config.toml
moe_layers = [0, 1, 2, 3, 4, 5, 6, 7, 8, 9, 10]
normalize_top_k = false
norm = "rmsnorm"
norm_place = "pre"
attn_scale = 0.177
init_std_qkv = 0.0453
init_std_o = 0.0
beta2 = 0.99
decay_fraction = 0.788
batch_tokens = 65536
train_tokens = 563700000
Below are experts of layer 2 (counted from 0) of a mixture-of-experts language model. Rows are named router (the router's row for the expert), gate (a neuron's input weights, with its number), up (a neuron's input weights, with its number) and show model dimensions 0-127. Each number is 128 + 24 x the weight over its row's rms, rounded and kept within 0 to 255. Numbers have three digits each.
After each expert's rows: a language model's description of what the expert responds to. This comes from a sample of Wikipedia text that the model never trained on.

# expert 36
router:163154104123122144101145144110125110158164143157167101127173173138124139158134117143103115154123181154157114138127155163114128145132065138108129112117148114087135138164114107129142103114120150162149114131098135086135124135093142104128044140144108141123122146154125090106134084125120127104116103111132180145134159113101097121146126132115138161093100123088092091104144151102148135102146
gate1:142188090139115173125096100110143081118116090116137128166145093120131129139126121122138086116091157130129151112150152104155131132136173127104119145098097114149164125180121097132118102168113151160117133159094136136108111111118171146120143169110088122135132142132117153117115169100109129113168120105149125122113091143182126110107122129126132143141099081108115110127146107062119090103108
up1:152108157090138130145122138099084140147122142100119119133118087126090099143106132120114138160138139131095121113145144132129140130156117140121145110145130135112114071126148121090085167073168107156148117141183150141113168102132179135125141103149108109091150116106158112127131137113148151145129195153126124176148103113134124115148143121117168121076159114116102158138083156152117077148114
Word-final endings o, ian, an, a on names, places and nationality adjectives, such as Muse-o, Circass-ian, Chicag-o, plus British, French.

# expert 1
router:153154072106142136153150116091131135144134130116148122107132118131082114158134124104139126140143106140137116142104096089076128118145083112103149139142152098112079099143106110158107178117109125099138142082141099178119114150148135128121149134172091121178165120134113148119146151165104086160128086112157103129140102156125136089128162100127135167149136126139137142067125145112153154141135
gate0:161145145109108148081114123159125096109154098142142185131110111137114122124109099134152106138127122085142102090134142106123097157111135146127120134118118184134070095158111154130100161188180147122142093137108122109119126099143142100134148156144131148154168139131126148151137148129108119121130124131089103155116172122136133132162152129085105117182144086103110123144084162103132087132129
up0:129080119136125148155137134101105102136145114139090175138153138120139125160078103135090099136109158135130136134120119120142162106125180095134087126093114137134111114118086146118106102149156169158130136110121122124160100172098156111138132074144098133118139077117158123122136121127073110098159102092150142067158123117112120120155124141099175118133125137136067130131110120132138088142138
Pipe separators in election and results tables, plus commas, periods, pronouns and name starts such as Jack, West, Texas.

# expert 39
router:151148074106138138157147114091131133142138133115150118105134112126083116158137124103136128139143102146138115139106092086078128119145088116103148137139158096112079101142104112161107181122113125101140139083140102176119113148148138127123150129175090122178168117133114150119144155164106082158125089114157104124145100152130134088128160097131130168148133127139136141068127148115152150144137
gate3:118129131120090144135115144130102156181103129143134085144126112119125146135105168097131117099103119104113124165111097110149105122172140096161080156127115174199117125096142115102133107126110141153171123131161127131129097123118132119162135105127105142190138085069096139148144142146135122121140105077156167169136138107107122116114108118103146105149126095127154137128137176115096147125135
up3:128138109126092137123098128119135158114145141153097103085111139133128157107133149085118108090100116120139155148126072115119089152152163118134066108139114174189127119121147088115117139132148109117182095151098153135136107137150121111149173135145125139138147098077134110144161133121118100138142093080157188174131118143131107102145123156104144153151133120118144129145134151087126150143140
The word the and numeric fragments like decimal parts .5 or years, in tables, dates, percentages and math $ signs.

# expert 17
router:111182113156137132165106155155183101155161122152103134158143139140114099131126092090146153134148111140139151123109084136103132147070169103113151163137105130152110143149095125123157113138145143142157093119102137096055142106098170129120139105118175126146106106152084101127134105131142122110142123124132139158105143166131108156140139116121147097130165139104140106118143110105177163131138
gate1:134123117105121208125121142154175136145119150186125116124131127153116146176150140126161114118141134085117130122109107124088111140160136169129130074139107154130151135124168180139157135134101112110135105135117156091132121099127157128117106128141115176123145141137129148184151104121145131087143100098134182168134143136173179108136137154152109110148133136131139122159149102110158147146104
up1:126121122151138131119122161090121114114104146164122132118104144158142095152113126074118118143135130138116120108107162137112130140097114108123143128143112148137125117101094101155128202159036132152130122167141122097143116125098096145163110081131118113083071105134129152117116152163144125107097132128104136170120079129134123109149088168097143104157130116135117142135147097095160104116129
Word-final pieces is, us, a, os in foreign names and species names, like bourgeo-is, Stenol-is, plus equals signs and table pipes.

# expert 14
router:130123094087159133124118101101176050139083151123135136108132151171091106145132136159130091114145115124139114152119080099135133119125155159134105148122154155111125119142118135117138144118104114119172121176111125143081145131163139120146135090173095099154170144103095146173108100118133138156113109112119140126085121141141131152137139126119137161141148077123145154113132136150088104178134
gate1:123159114059143138140105129132133131113137109145142127121130163151129138067126136150140149117097138146159113079117118082104085168152087147137142125122072128106111128071141111137144078110131140135172112137117158174128125130130160153101120115148118104145149168126124102140138128148132123123101091142122133159115078084163111130117153142114120126092140124099140147152127107132064120148168
up1:151130156126105123107152155160126119115127074147115112134138154145129130137177171105125084156134074170097122128146147149146125110147143136136139140127104166131124147131149090167148124112173120149115130120102107117145139156129152153177064132113162126135140148122110071143137151123147089104098111150129162141186143091128123125162111147091127125132167098108132138119105156083139113138169
Single digits and digit pairs inside years, register numbers, coordinates, heights and table cells, such as 1979, 1.75, 7002.

# expert 27
router:170117093117126144135116110080150134117125138140089128090152132115068141159111107086120124158152111157126116129090078100105150117168119120098098142140100096137158091128123113151147134115106150132164173115098089145115126142128140137123134110187091130123124082130096180156128118145086103122137097113149120100157157157162117120130146087137123135135149119142110162141087142130114143110089
gate4:130156125117101145087127128103140124153142153106158174131142147137132144109109138126145159146130167111156089146148144103114126164117117115140130157125123145118140121107096138140124111123141089117138106133119112157049142139140131125120151122145129119074154072105116139081099134072155119104156094128056131105117184128164118158132109148097156103111123075122128138171125109134116095114117
up4:162149095115089145118174087124143105158101090118132138157144121128122122104128098109153176148114091119135111112123140118114146158137110095144094134129086133132152066126103130144142133147136124147155145112154102104098100165125137123107103100135128094108142129137129140113139149135102116057136143138120136129143114140111116114099179126104134091101124106174137128151139106129088165118038
Year-prefix tokens like 201, 197, 2019 starting table cells or citations, often season spans like 2019–20.

# expert 32
router:138099132168112119091104142157150107153123138106118121159091144131147122149117144144130127102134091095099094175142120094171140059120123141084125149145151157150158149092124105114142155168137155137129120107125165144093159119152110139125145137102161112121114107150126090143135160123131113104169116085133147123077139126105134118163148124107122146098147145108089113163143083171157146095098
gate0:135140103144131100092174107118131095115078125086119134162088148119107119143125185170089117117101122131128139123143117143125116049109129127151115134110162126107096155112121169104130099136062146120148095124145112109118161109132148137124145093115123134110153147125176114147088099130129128094120117135113125128169088103109144111155122098125148173129129152151165159135154080129108118110123
up0:177149178146138148128120180150137112163087117159162132159103123180131160093058148115117136118111123103137106118125155134163107082130107126151118139082102153119112139077117168109124120112121137135089085114143100154124153140123158151150113119164133142110188169128138109136165129106124123102129086092149149134125109116153083160144127094132122118136150141131125125132134119124103138139127
Word-final endings like en, s, es, ers, ts, lands in names and plurals: Brockenhurst, Saints, Garden, Champions, Arkansas.